config = dict(
    n_experts=192,
    experts_per_token=4,
    d_shared_expert=64,
    hidden_act='geglu',
    moe_layers=[1, 3, 5, 7, 9, 11],
    router_score='softmax',
    routed_scale=2.0,
    balance_loss=0.00689,
    router_z_loss=0.001,
    vocab_size=8192,
    tie_word_embeddings=False,
    learning_rate=0.00347,
    batch_tokens=[32768, 65536, 98304],
    dataset='wikipedia_en',
)
Below are experts of layer 7 (counted from 0) of a mixture-of-experts language model. Rows are named router (the router's row for the expert), gate (a neuron's input weights, with its number), up (a neuron's input weights, with its number), down (a neuron's output weights, with its number) and show model dimensions 0-191. Each number is 500 + 50 x the weight over its row's rms, rounded and kept within 0 to 999. Numbers have three digits each.
After each expert's rows: "gets" lists some tokens that make up at least twice as much of what it gets as of all text. This comes from a sample of Wikipedia text that the model never trained on. Tokens count by the router's weight.

# expert 29
router:492580584552523512511512481477456518471534420482426486560430430506519564530560497519459393502505604422472525580442453476482530468485527523572496500463424514493647427531486405483469514506477570518528489611437394623589430435487568508557496464534453452467498441469501503558534487431497491579495508580501532492544556519489516423475493419506545571582452469471441517466637431479514532514544534572477538609529480458483531410380511554504473457496556472492528438453452421490527464458535524557458474452530562423464437532589455466488526500451605484517515464552476457498530485462481574500
gate0:531509525479419535523518467567455596580450496563408524619557499471393492496528521535517451478538557490581470531499613554577419516504524431504517517510485473408522455426546482508441565398459428532575536535458493535539414499528468485555589586446646400547466427431521533508499523559468477511517507524396539526444502517518599461437424540430458463556501493501491494424464497452478568498525555513443499537404568490501572454468489524503521479553462491546482424486467475530479523515465461571471391490474479571583521503526481431485503386459485567457481563520569487516395436442485494476
up0:499489413450537520532499558424584463431549543455607448447445509498544459460407509545486597499353480560493459474440497492418534528498506491457610437483537519502472511562419532507508515570487563541475484505533508507527561552533462507395427458494446544447505677524454481520553506511552518495539442494529477461554494547450531550630572498538573598470470496519479566557541456549475429561489447469493482352506394566551482531552445537468511533527487496535496575558461602482467457572500461409552523516468538452419487475547484560496523509498517443565512426527457516538538571551503495449
down0:503545575489546487443460535530565547444505518499550512443513566531513489537464508571521568398480586542468523562500578541536528494455507429472474657523568419540476462590507509560533558410501548443558492544513496397485500485488499559471499549425427526521492397530519547474423497349505516410412416612585414538502517518527446427513556461475459528393482529523587496481451432467384422458442538574440553479599529441554484526556522515579518471520575461581529506483469502478527512541496528510555456510572443474537456487495510507517528496568476497526500418501443492455532523434516426522
gets: "|", "  ", " Year", " Pos", " 5", " 2019"

# expert 40
router:459538565505587540476602413506477524570528457354443454549490521556541496502534471454583514575435559542517443537490527504530467401562505578533495510550435520486528387514633447442386514379535569465485531516470451554523512466456492460521471551486546509490521455585485489509569552484506477499532565567480539363509451584411484482428477542513467432499416368518552496454579517496595586560528579488533544484539476386480525431469465496516528484451486504512473469561528460463496521477417517485570505485438528457452551561545470531557546479464519528530492500573527459489437454526449556461
gate0:513473495489515450492517492466404449514414562484420481561443587554492529576507478485513424554526529506503461467540493416415590518412553546564502430507546435429540504561448418453543459438420405547474439455533459445605550460509489466398513611490446499445457467519507504537517555538435487468505583494510513610494438490511460460550550525466462603432530451559446495472463537538524515540548608514532482534563530488480473508491470496536609589431522475473464470532469501515491537484449465443470439426504529478465513516430442571453475552470506362446520409444545488437556345529484528526
up0:502445509535515434423465473438396529519491582483407487552444540546446612576485516481532442562520440502497492452514465414466589513466524502447459455488528378397558577578519481544492481476385465549460461414458498469623502440502480498436476531469454499473546511495503502521434512553475559473483576455558445535513451455489480440510519536469445557409501421519441440496516489506515462503588519529503549505499489563529431538493462496475636613426594402429482525514437492442483540535443458431470395473537505459505512541421463483431465545510482388461522428494468482429561428542527547553
down0:477492502420607547517463402568482569507527555509448470478497497423473510463487436550479477492441491515522451416459481485575525455509479530574526517499412500533472421535565493616541549452407535451550509537416565515604449482458434498598505500438391458475434509516484473545455513507494562462528514501562527532557516552565562423514564514570465446529479496473482503531518481469496474521417460463468488508448451524555520552460388529398445559479478514488600568532497553568478615436442553548482425557518579613454519541526456528604433385487441434539564533444502500525574506592539509512
gets: "-", "\n\n", "|", "′", "N", " •"

# expert 164
router:533499396520505566529546470585438564475558436504475463487524541478595482496539560522478418515458560536464472498498523440435457405518483503557466536461475463517543477516508406480417559500468501398468544510501487642519465518546545395480537479530455445485458486546534529558546531420468408595521535533563511524572503558405481466473444478482516529524491457484473587442546566436511456473535428520453579470483450479493476417344460482536418490569552465498446457559477484438485446439532516544625505449433517392466493493585513474477456562464557512451548425513529546548460580453401578525
gate0:626532501478434441492581563517469483504562509344464421517520589481526476565536492452542448508545394495517406433557576549440494407584460384496517500556482511520438529474362509592467572526512483557524521563428487447520552506501465519422568509588476450482490583595496487480484431433527505457525553593522603514476504495440549471442490477616500493487489473463413513492548525490461503455532441498493520481562451487483500453471430514517492455510398502403433579589520450466453475463409400466473534502432502498537486487490413502493486511553477487433473486431536527466470475500423521514
up0:461471445486454519481474480499464525554548554563554446471477466530461478596445570443536559465487518459465468548520468575567567484477471540522551562502500486564402515491642545447493515525440419450503468430463461527524529601350522427475471527499525547526489500503497466468513532346553490444473474530510487448500506591503555545551482463503514431448554526434497506461416512461584515492388386495478497453474482408563502577554494495541515463531521526525571548574504463481436539498559472512491466479544441615429555473484518444499570429598395504569431503501404505513522549595424578545
down0:455509463457515507476437514544498537451419365532460511583612518533449552456526517556479567439617418481479512512487407449474577529489549479556554514499504398497486520474445510595519548522565471482521551430502527498585467432549471515497475528408456480525532441542517528528503479547435606537426460432529538640557568499487488531499434451515488449564506531461511486534431489554435549505509551453387495494476511486583404556490509519503564528549610593471360510512491556517601402477473516512471453502506583566482497531511521523460557450497547505499565490538594497467474427590464532450
gets: "|", " 1", " 2", "-", " 0", " 3"

# expert 125
router:488555484484499604454520508488448502428512411485404453492538502583524596479533482552584467488464572420524507511484479447541428405517478498513517559440485502468541444494466502499504574505477560546449383450416461492510528555515536445502546549564435461455457428475584595536518538530500465460522548498541609481529543498515497521431493455459476454433470443485552567518559524579487533546585537485490522519657496448506547441493488563536428482518510514598530409606458446443451521487470510526540657428464445543506507466525422524516493482501622451490553420485502456556356503473546528504
gate1:412450495494502555544462466523458553522522492512549517424514566482511481488456508559487504431466522508462493425391481452503462444527575547516433524587550525518520442530477473456523461521470479529562411509431390517505476465489433473530501486587435441459386521539470554482511482591485461591575502492517493544501531463436501516533521520676642453468562515590428539543453532553515523543507534546448466491504460519503571529601474507474513523446462586392402446425483482405444480561485496539584519451458506512541504570487377481527520510474485546608591469526538583538432592489553495516
up1:489464454475495593480480477459616557504490501523518492480560573545515441527505539499512463490507489545448471459440476441549509469492558527466466533576572522423460479617485470446490476461511476544519506543432391469473358490523419489524453505528398442443428538483455554488470466612521477564561588464507565546478522393444411534514493537649515461437604509518418514524522507519475564556579593584430532506494488575517517480570500504424462476522481543417492495514466474376533493596432536517595526496554551525503470577488405453534522482472498484522625463543511547516466517530570487533
down1:514434496553485399547482533439545526521525545540550607580491520435521526577497469555446399384459538497520432435421443440460512389550615560571474512567541534577486530453567495488542448485499428581521507553502510466435516525472504495591393495481428442494517401469522506535529453526554497478467571454506472521561603432512512518524528468471521439524394417545472513505532502502459485483488478338496489470489583462472515538520520424493536519488564488517510436472517552420563440558590488408529559484512437500396463456412484549469451598453463471466461522551506499446458543560528484481
gets: "ton", "on", "man", "ford", "ham", "ley"

# expert 178
router:587529520497461487486532445505519479396486488473446381515524510596505489503484463551457484502495523409434444495482479535492498395574476580513441495444427469496523440490466537478497544473414462436573445449343431525540479532480557476501509552444497508477422411541539513501552542403522477519597642558511522530408439530448462472502428488476438539474468488464502527526516519585429497512511498495542509511565462465441571439458422464531425527523520431537464517539484475444480503439471484458506504423517365385408590527549512541596539527416451413550510512507470504546469511451531558388
gate0:465504431400386502479494442495555507425499624590474403525478515513447554499549523547503501479515532461477411496486420435532458443519451461504505514557499462597507504491475468446496453424512482445584426514505628546465476550499567471501472506578518595448513563544579540470532545452454574561478541583542470564472476496421515547529559479466543491462514481488492544518524492528558495487549518570497508452503427436462462432427438571358518583569463435549558500525514506464464502477509508533466441503556423559494594474486536540566605459429449411468442472522510476512435539396515496361
up0:511498483515560533460529475500489512388434533526491567556414484456468469555493424517561533492513478620534493457420523470470466404474468386503558512543537486498516471550445528483457494358456544482469512468515514452385515418439583516601482488455403445496568596587540463380459553511450576519533551396564502494484479492447448539469528549488460435428461604468468505444508469489538484474566585478549498565496490399564512518548525501424574601521523523419435445474489480493474519555508563587525562589537473499543498484464532494557477577444465468455529465520481504561520514438487613478
down0:483523383614487440461550519548498539592468550445518390501446513533454465430426479405539510541523514534511490518452449512554381558413509491483433405458511525564497517453563467438464511482484492445374519443507511464431415471529519425426440501456463587502490420510536518524467548508443496492515562487437533402550483573523562510497520466403475467444473538488613499468503482545456544398560531563511452591479440496484458510451477580491575556555543597586514506604457508517562554462496564539540586589481544557478538563570526515464497491484512502527402415470529488517535528518562511502
gets: "en", "z", "n", "er", "t", "k"

# expert 189
router:421501473486567537566565492408469582460543403490416378530486428528517490435538541478528482527446487410479464565444529483487448437557419540546545534389392414422518459485508401489450520427502499501497449491483494495541456477467555491403502476486483546500447470483517575568518511507441415544528522484494511504475477483504558487522482464449449452495537449452547518408522561476562522550548525479467529488502464428494453493502475441526379504486506484510432461547456493458354658501471523526564578483532535341459508512577495565554544498473606435543520455570411534555470526490495515537
gate0:510410484488521460531502447609640615465622479547487587410533414538584499454479437510514522465524440589540686481515436503537484539503450479528508461560533536405499455461467439490510515475483518521526541554462502434485437458453527515482574528424547498443429508462477499521510479567542490522510431420496507495463496495511498444457513502433413526523488505402521494486433557443509476510565509563610534583471416449509454489535494500496367486439563471527464516535461544465538500543449484543486440521488526456515548551574531514601450522456495448533462453550438564612417509409526530536
up0:559413500500539433544516492561568585489578465496494547424549449535523438447502451464467621447592501636549680486471460518531469528454442453502523472548548513401487458429493427516481472426513545525556534559483464430463433461434524547530506564459545515453445519504506463504535497596505500490459432489484513515481457530472503508448520494423411458547486503446480509468435527442544510559528526596596528585547492463612455550565510523479385513477566424460495558543476541493533503557466498525500478502531467482525564486551522545573474527500542480584505449544456576637428507414567525565
down0:537488446465534515505542508554556374488524460438542517546549507535463492543546395454502505577446549481453390456443530491503505503489488485428591407543456520631478523535492458556419454550433490493538579509476443492402522595478523414541491472514518525411516460560529477490528480532446506471490535530470484454551453440588551498444607510520556543584427476532542485426400526459400515491558460432496515470457496547437525484487493491480591500548460450405527498526497473569394497521483438428425507498463492449433430452476472561586424429463609500393451519423543513460454511439543492436
gets: " of", ":", " in", " at", " for", " between"

# expert 158
router:458431541528522506493492473507480496409536491475456445462500441535537500526564437451535530535464500452422501594534488426505459427560496564522495525446511484505586436609561486366421508486435521538458482429473432505533402479518500468506567481504517453510469468513458531482606484478488517612475529519419524444502501574492509440429455379483503440489497420465492596453536553490573556508495530663454615558484491478450524533476514490516521483510553504538560547475483489513416528444369465588559531534446507446512486544561474505496519617472539396570559501482465489501441558593462542390
gate0:493429529490480509456469573452546476463411411514449428501497463424596531513495528429513559432494469415433563474532467464580546502491519509507520510470459424533467583468489391438549622550521486417500522446441515515467496547491556452522502421440580477572454396516508555552517438517486427518416497528352494536491523471606491502564482445497469422486514410491469451508566575598483509451510457462535534424490533464449551543504507450450570546414520507629489439466506503437499543568524443584499431498487544468473447434506460458528473548490525430518520547551488530468403493542363507522
up0:524611508586485513474491493504473529585564567485423514585534504479461477479503544505492540480524440523416469531383539553502521440484556606470428434586486529492535509554529526427492487502522454545519499531509508580491518539479525480484479520526531483406522641519551508515470521498562580439582437498556466450428466516366527497486487534431523569569463616433465525486491469482484420516548407505509463524485465494516505495423379520589492447488434553430485526493511583551532406439491480454508446565528513454475434468566576484382521403525492525457478576599383467574469568476483454506
down0:452536452512515470565447398512529528531527527489494508480466476506493511518501500547492425479500478493498457505535541528468400502517433483528464503521599561567431576517412519590526554580557530498601512507514528513615487504529536523386470659606533419448462567523553527536460491437511419500576518454480488522488506468486567542456508454559517527436509521498509514470523539333495489488566556491501432509525485482579419442421472505391420463487570620535518503523508532483485417434555499530541560479582519628511597481490588516526518404490554527542480528526474581512575510482492455585
gets: " out", " over", " Mid", " New", " off", " Over"

# expert 134
router:526425547522611534550569484472451564469491424404495439539448354523515504445585492536506470563432481400501450537463540475489478447538453608506471518399477397477529482548495436408448620479460519451521543553467459517519504511472465474482581436501489501451530459537543584535544491440471520575489547512527507433534428466416490467484433361473458531471477488526522486391506607558499564561522503566476495524493506441494508461459522460513440456459593428516469471483500461528408545468510419475568527519535512471482526493550532517477613415434513469604564576560429487525468481498506487416
gate0:531472486455487517462453445456543533580482573433481512467475490564510538519440571448436495473396497522520550519583516496480458424436524470573605570514546472480470426496529607547487505572484577499514526471529549462399453438498471433493473447526457570508505502518519479442470439584494481640436481594573436478409479508496614472406425465406499481456455514464550396478394534551596579586534489560507413524415542516539507444483526464539500513531464469468462470524530519524539495599465474501549524601525372432483511442513449437509492583446535459486564460536485524556498492438472474489
up0:481444485492488504544475483545463429453569430549556492520577503443516420461557493523586435475541448524466545513500443560484541456565530570488411388489479458522512569544392447474559435437469405419498481486489411504562551610470555497464556484473524478464504441558523496583542548475524504434583500452360491502485515545530407514546549537565477475535518529498441511520582525510399486381488597453529532453625404483485446486493514560440470516438527580521516469537393469446512442416501463544454544459534539512481534492448478598557523465539488485554428566448577501471492428511527514549
down0:463559532465508521466461514554426482503584492550452448569488546516476479464378484516448499534474571475506499474495541454486540493405452584420514537457490475454494504445487507485570585432545393527555587400525528537651492559566529559521508472541490440471428448537557564521511526532448511494430526461445435401451415478476489513506539530451440508535542474436638527512614463462525497451468488560549570467553468516503540434505408491616551550622541568477469536475500488462468511519532501590484492532556465374442423500514454450475485507415531515495445454517492619465530455485527562479
gets: " to", " of", " from", " by", " into", " with"

# expert 48
router:498502516518593491585481479462492526438504437454456436507386409517519458388600462505523477512462501386504459544441508484453513499493438623487521478425401396461474438517496462452432575463454526468517490582437492510558488497517524482468494530574493455483524469509535553437539500443488475571553553530520493390452483538467538502461466423459500523555547441470509534466520548570453509636560524481460531533466412469452525465458516418587480505468594544554400449463488422496377512485505456542571519454486478418454492523551484517471575466423564466618505486541424471619465562512525510513
gate0:451507530527538524509581490558671465474504560474534472589472440488490555534517639528492563538472433461559524514459529529488536470480411575531475600427488505464380498515440439533497566512553503497449562468493519414576541611523552463466551462557488461540537532518545484466571465439505422487589529438444507467431522461490446454482454552513404498595595484540488514534529577563459447534582460457507478526490494527415525456505510561422582507527493487527436477545526584521542526599518543504559431571545505415535482478425521477485529443585494455452576444555480434526444515531477493399
up0:489560516459554459549456605456528523471499398539523520596483485504492529468417465570513501488463504467418376454526516563565511516510615457471484502483430468505480530469474479449342449527448508535508466452578404512583505512572405528458476437497461552518465512370526623516481544441543552554492489489518397542588502549490495525440525526446541479485521587461513455616611456534543408542535510487499575539472484534478454500499564518514541589554470512503534561444535511482475435545502552418513545509473512478456534548530586568448423517452467437447562370499425487544462519513479513501
down0:469538482473528457563521448514552446459321418446565348374521496492512476544574417506495396510512471548424522509531442443488466467517554471554588432578523588531574430525492515462571519505504567438471456579440440608444466476466565436510513546509523512536495543531566475545456456496562480587518442551454585492454475493591536483521396432538498580506471515443424524553542419484537506512523469483500539504484503510535478498456550494472523502463482482511443502522531515430470513547485486469565533478508463432452469405520485461534500385568585555425520582449528431555580482487543558504
gets: " of", " by", " for", " from", " with", " in"

# expert 70
router:481509549493646460557526456502502534450536473443374449570457447527541495449584451493537398559540506468434419605481495508469477477524413548550531514397377442417544462524529433415471482475483457510481515527474484592596418470517554498493579549568460475502518455485580474468525527465516536548493537485486450485432524549479485445488444423561500523433437478462549539406462498486539517506550487514494636511536505481493535485494482445526483456467613505578457484531491432468440510471493474496594489508524514440439525521581525509581533535393618556594552464608498484574485505440509546511
gate0:491515549546578522458601478515534485493510481529436449543528388548519458495453467564496544519568523554514545553459475456458547543559467553521562441504519463536526488465502592489543479450504486422596581599472497488566535542371479541565533594484429511485447515528571404520442553476419472509493541492531407520415530527488584484434481502562502521540577414405546472508515478551482385491487580490481424457482500494503497539534513500501423470464495427635558478420557585466506558536464432516464508382454552451504518577487550523552476479575518552525534509523488561537373602540534508562
up0:438543456423436439521545573593492499532442587543525550467425609432491439484614467356496520592489451457422537449434475435554494517520462499512463523569492477504458504584555494494641523498535510550568452498513462497443502458466627502480546414543601500412443479459415480476485479529535572492506521500400588493494514518537443529495516484545519510460465494538435405605485455415499614465482483493482491478551561432499477515464412470468537471479516527502523565542471448600476476568477492548486499536571458473458500422545576497439494588581417514500523541504539523432505546498454490519
down0:502481508524539518468514560515576475463534471458528502503478526432529514611512601605449519471450629487429432572566616517493529381486480540424500522460422464507483476564557525498462526598484531495502494459531483602604549488532571436657487466500447533447560513574551530428516491476454458554405541410485492343492470462468479449564506488517461500480554545468470484565506486480519422460470488503422418505475567576524457565403567506537527584523490443423508534504456532481549421499504549511497591469476487453532489478499485525568441462500618480460479497438464473521465457520559539481
gets: " in", " on", " In", " at", "In", " during"

# expert 106
router:451478540556518576551526491540479562481589470473411494608453533530553461478562553501446426515411567466546481532371489541433427454650497447574561459482432410471529449580510471396476629493443531551486434489489472557611460461522635508444473530529539467480429433473554543435507504429562514573517492632517533505436497575458458512396501469524527479512449491474548525483482449487517454538466522544475529545409488493511540519470523456565450507516552387477492510495500461426478510489507495553463575429431543498448490516582459497575531473477532455533563470572448509512493540485537465490
gate0:449424523545513547429344481506483487501519523468520432498537519525522562484524500509544460488575530467513496448402559530401556565510525492590494523465505519371504423557602520455484531452518443490456481537522504465512519559602370525470545549462496430518556385521517595547487529519574318492506502599575478501466421472558496482530448483425485572494539510481488488506510510497518439507490544580514529461556467462440483533504560475527545417573566491491541541535443459459454545515582590455490470502591436458512452489485467505436550570437512591527466469560461450418436515585489534454
up0:437469598567490558432402477523502448469503545430526507535566507506549577504566594556514448478622478403531513486427514558397527560517506545604544518438468491422438378559519513526531498467459423475515444482568542495545465557566458522472548517441497422573532398518469563549439526547514320505524497519612530483471447478561519543546465482393519495567537513476498510507518548457515474473469526542489474540555488491448468524485546456528558435576556462490551492525435465488481529513588601466465488516626437415530458460525493543454555506493567474529484546557559445415512527485508533501
down0:483513518531503484498601522532505423452490515528544520504538483484626461531589470562543441487373567517496483494471469495544471551491501475398504533477486519582374432443477492518511522497582457441578470584530468493503560477553485543427484546513550457532520471441561452476497549547571501539483498577534474430476508599433501534427487576620493564517556518555390461485533497506432590449496512434420575561499557548485506484515497566590459495455485472416434442472458550570569460509546429455460508505512482462486486493536485435551571518474537368498457530618558486621564487590478435500
gets: " In", "In", " The", " and", " later", "\n\n"

# expert 100
router:528579532475566482578570472498516489468501444421428434508448422503499488399568513432514477530466519444495466625438478516468471459512461595510432531430385448415511442558487433478426559492506488511493464511495472479592415494532493450454551577590434457414523489543468507404566530409496519529467513465498479398498449609509480434444518398485511542515464459420531567402509530515495510526554483521481609531582535489480555482498461422542421512482613445573463492472502449501449531457528521554546520497501467451479479574547504492513561529400577517547588475612509498590472511506556523491
gate0:472521446473421494522515424415502471492587351529448545521456630493483426381510442572490517468457515490597441468543502512451588557511553529476396547478525432443579553523503425496537571454484502485567424554546474576450471528508538546449556539555450457498461539432491533537431519470459514568497479443492514557501521561531435490620531447418485593560433529524540380497474503518508505540380469448471497518502505466510512441483383425449506434442499543512500561526504523436460502484581517440464475562472514509488445566451515576541465545530498439550511420433524508449538591499464465555
up0:521467517436483529513518469521548536450428561467550575499489413577562465547535479529579469489518586452384464496477474455504420499521481524438519470508492473593493523450511511569495504498605451463519593570539465507470567509523437453542585560414608504505492454452479471559466402528529469414492479500550537452559546504512489565464508433540482495422532463468477481370647488406411458441474529498490522462526459478460520474450519537556514512535514436518469482418481565508437508586595366459549551491459488530589500487457580475487501458500475477584439511546490409532435453486575548371
down0:523493554474452536471491458589414444465529530433498456481591453461409468539466521514512527604512520631369453566404481529514425528545494524560509493555509440525438542545455492565488458504567394558591561487441589500565556495534444510558498516473518392524508478451518540501535486507501641459462506518514494485460478473437444543539545466537477509446465526511558458383474511581480421522466567527509539490520511518511521408478533483518486518524527562515523473572416539436534446536560596596445583429475468562526541452504575476450476520414491481520565461500490464515552424457587613427
gets: " for", " in", " with", " at", " on", " to"

# expert 4
router:553505466487585541525531448477519531477527445513433480578521496606479582486629471501486467533470566528463504503463549481481522483553394449543551525434487449508500490516516481428483500515563516453557526516590445509576472572485549528421582536517516437505473440464532499512557524453431463398543522502471617459458439624496525500474417464443532479442466493403473491464497533566458555569566409481533543553504524461449544380452422487578462585541527512599470466488442404401528560500499470499540545450486446464473536514485424502517560495518579479476479417535535425520468532452487680482
gate0:578461571460534499448543525600511446445569528522496475428491529552470546438524545609436488455468382582492441577499522548457525508553353472484432494538460506512462497530497446485485451477545443468550538478548495598481510500521540538507488470600525444402583501538507493562485459512502550334661532479489520493501442438509457557431481454519549553562497482507486495562441545401507544540487518547514586503338433523565472430533488574557444505421500482523440543500403456515491564464523421595491481508557473488530524505483484508507540484498464507558452460508525568539443539567523474535
up0:411501477442447460533515525373490560519480589508512513504401424437547410505438495419559475574498447508578510472529508465575476571467605576513508492502516529515417452496483570459482524475515582543469456567476447500465479505549551485439546503532487546576465514486455519441483569511478408613385472507479427459494604485519545424519547555483496490561529583429454477508477492578493425533512442495415534576561551514425465552430485429507554450539578558428591464443530495566492412500445532498533476520477488559439462496585500459520426512497495408426535550486468422551551450446419550466
down0:455526423509533517468530529409556616588577529529458502535447454495513527466594460484524436526552473394545511521571494522479551545495440530523499613510489569425440471536565437494527526548446519547460491488417541544482548605530473512502503528518495507525553445531516433550487579483553514489520519532540485488469489592564464406440448458490495512401512495580502409455520610511467430514480590521546517541450514497526525486457585517474454497499546573576362478529589468419525432573452461375456491551467452479420551504414622503453564416511456491487559441467456474467548499537500463426
gets: "s", "n", "e", "is", "es", "m"

# expert 182
router:518531580541552534533516440508520542503505446510497541552508415538530548504571516518457528493413576482428418546383522457477517467543443520548535536479498498533624439609533408509444521507439454437502459562468439526561525535465535503483586510497478487431426404611536501532521526420479547544490415578506546511416438499484522461424479422559441446550453433401511520529494508525626495573641512536482552572534473428450586402451536480550392453503548525478493426519486408520529556449401505509525465415505518427455504431540497503516547457432546457488493525495521513497498484533475559494
gate0:524458467525502535463530464478576550503522440562428516492494504443517641461481543525499530400526506463475495486492513490506493529492525542525447393508467524506455518523557606452534497475433471490545492572540467424454513553423538402487485437528527506487430536538491574607491590533544539572368467434512474575500543526550499475496609505482406482488512456502480456525409495486592501550513588424468503614467479521540469540431304484535479407490566525527417468542463409500548485518434520497522544512571545495531564493591525504481582451526490469502425430407562514529533519426447445505
up0:517505568470508463497463586504431472511507564439541519521506548517523326576556423494527450613461492509449493482578462531503477491545452467506520543549458478499513455472419414596449463493520481483441477461418494547501401436574460549506567562444523519458526495542467414435518428448487499436598571560515468448483465464426456469511454473508598521430463548525527583422533463493447520468465395545525498366611555494472516473514639502491507609519410486457563542460525591484468524528535455438460470475454485548488487470444467466499395508485481533475582571490454446550478466540484508470
down0:488504464485515643447499497414522371411514477506505469539518443421435508547415586595468439524463502476510498536565481432494540500483469527465477500476475488464537435550491552499365462434540530411504612456418478501547492526506412626475535441500499498492562513473561581518482539478499430482537521609555491513564545456509478392496519522427552389485454524530533473498545477507523498501544471488476584455392483506495437499484518500592511538480502388451510519496544564351557465559500434536576482447504494479552464449486570525477464553491493447559535565525404617518449514520548491512
gets: "|", " |", " $", "  ", "0", "6"

# expert 147
router:476565546573532584489561488548536568477521506442462490579496486531510546575571435439555521509382527461487457588340512490462466411475444464518548442448477464532493461472494420427470575506470519510524489538464482578465472447422603541461542564562439477461541433500501477451484547526446446487458538634524537480476525468491491461513428455478474453570403476458464619456526578454480525493546502478491511501475433516448533502458457495561424497458589444444449551477498422481432500477509547452572602461369540482479468511636484503584483470471522538558557505581458469566463509452501485440
gate0:511521523472490530496470429491446656508437464542445613486538525401467550505519575476502519487466492529451448569526602541502460423462453474560566576537464489524559558464495504449472599439504476483448536527413534488525495446572465461531475623501468552567484456618444523485508551515449404428492573550543486489506437428367567499445501543564524498513480544460447497516470572468512501444463478412468471585485477527456475524471431436595561516491591432535419548489531469531457449514517411502526488548380532593576515468418527461515482576454528559475483513536453481535553529496526566435
up0:519550622584488563515544440525469515647504483500441440506493482489528536462555550484502515461445400563574500449481586463458419478459462519483521469527488541472623503474461476504445572496464542467473528554540543519478444475536468513536459637549563476481505448469405468513489499515503465518428507500523485505497486520494517490437511498572462484505561495431392449420448548472467452404457564566463428503549471602431525421472453429471460475538533450468480479508452543381378396522551450520574529490474570618546487489449452469525546517473548550375425482522523494537514618514533558482
down0:544569486450489458523505522501453572568442586536473459445388468489457484510530504442424538463512560579488563528422454456511558493503411558451455464468523403501525459530567542507559615441584507624475509505552521419467508555485533479485505483515412526554449595537445485613499468519463411548368453473483454486589508506512554464503488501485521450475499438470473547548498544486491528462434431413538504499485528487506496468555549531552507460481459443435538587495424444475533635560510464507560519472486550591506578568574565445477525397484472547502510403450487439493445538542500408585
gets: " In", "In", " of", " in", " to", " with"

# expert 73
router:548429529518545503496550403505402518431546421425442421498505432547515554468571452504454394568484545509446430547459458441472516459529502501509469490485369491433541461497505479511440509501402550472571499535433455527510584501493533433447537515539522515471457431525538534541549541431396461612472483547399464394406425521459459502490493484545498514548483432518519584429596495504509568540498519524540539513473487537430586406480453499564430553398556512488493482527489366412551519438552497563531558524419470477510582535564500508526543580449560493542546484530504538525515587456505532485
gate0:504527560475565568449524540501577469552505497455475532422505487490574475589577436574552409482507487505457485528529514609457486543509483522529500561474500441505469550502483470407582382457520464528472443456563516542535501579442510570497460559539511512474442421407485403551442537486526519468442522556477519499477478493656521517456605537479530472494484541488511540470451494498549542426500508440499428473651545419417453480520569458535465465382495522469473472476536600464452520539597530445439476400448424497453507425436554493561517589500462477500487477580499547527495429512386568499
up0:562471589520611504448459472486568436557565503538521521535529521550480527508539563474455426574568461529486483473515548455518494429477483491423436432478528514483441491502506479486529494583484615544516375497543431476566530401585511525595486501540568441520465545502541598411430433582461427588599467529579485424460473456447494474391431475458476440505552480493551511554548518586560468501463367493515505497464507495473467553494515484476472463463540505490558479516496411525557470462607447502503464536486495549531445434526475419520402448484477597554551541471598490522438383510530485514
down0:537443587451519444461488572476429564537512532493433446516518439453492471565465548473616487414482525458491561515375653469604455551503487451454521495493471524480435639457537469526512593485456512521564486485495555513574540539454411485617482465509512559513538403415488432515418467566476446440426504433551436479450474471554447479565501449504523494490506473478432470465504500456526483487568446477552438555456536444422541527510472519562467430465429485472566554552498440616563428501497523422561552611518482495504482484504541496576479519464584534450491417522470446528498448499505441439
gets: " |", "|", "-", "\n ", ":", "\n"

# expert 170
router:553560559526522509510558484517540497480469409396541428580446462476488519469535469534452490650489523482546355502438539502574438525506459562538505482456403446456507464536495454542471507517455592514489438486568514569564512522459572449465561556480507458449444487493534467591498660480579461501535529633436555432492522566431546466423418440463531462428520495535425543529529555510558589601507568498496510534474471512395517524446453425547474450493574475519456429547515471497480548468537439429489537532491418478415516532583544457514488562484514507519588496527522497505507495456518576446
gate0:527545479535421590523529499463509541538509508531533430434548508620517591479442516489493554518458414483566495421551541543546530541493418538556438427572506539507556393556462483503486526521463477483431422502502488523480451519514560523542495521510514526582465523525575618483484508563523450539484481456549518532433503455483449510608334471513563527463552546505463516534542526467440479528532457507526493558486495520425459429556520468581442492560479479445560440543443521460473587473413424524525567442550356543504455456418459440539483498465530458536515537608477641492382498555439528517
up0:440436510468501480507419536480497433508546535464479545562498539438472479586500447555505403460474599494469540547472484472460533460485547518507550482422440521537450523517527504569524490509497512558465606439484464484534489549556432497532529535527510522404610488524500453548469489386505532430551512534457503496553465556537564500368648539504435403575505494528529449505506483529564585464484485582465537480428554432477495582443500535392533453571545512526406465520596385521408408547533509424524456572495554470520540492501511618477469509536481583475511481460436428475597507404470489485
down0:550509505463410532505491471481487558538519449528570531502543538614453559518546501481534538519485497515477584481607508501527453521506525470452466417470424546578594522554560548461466456606570461520555537537505479533483504423562451483534469418529537475534517408507470488481542485513550507459501510526502585598492416507514561663513502467460551576464466528553478581569463342456523461594523447446434490469528479454520523467539588542473482559484518590520503488522580556423587515422541465558432627468515557380450456510520530528506491424479499594559569475436479477472544498553478497520
gets: " =", ";", "=", " the", " ·", ")"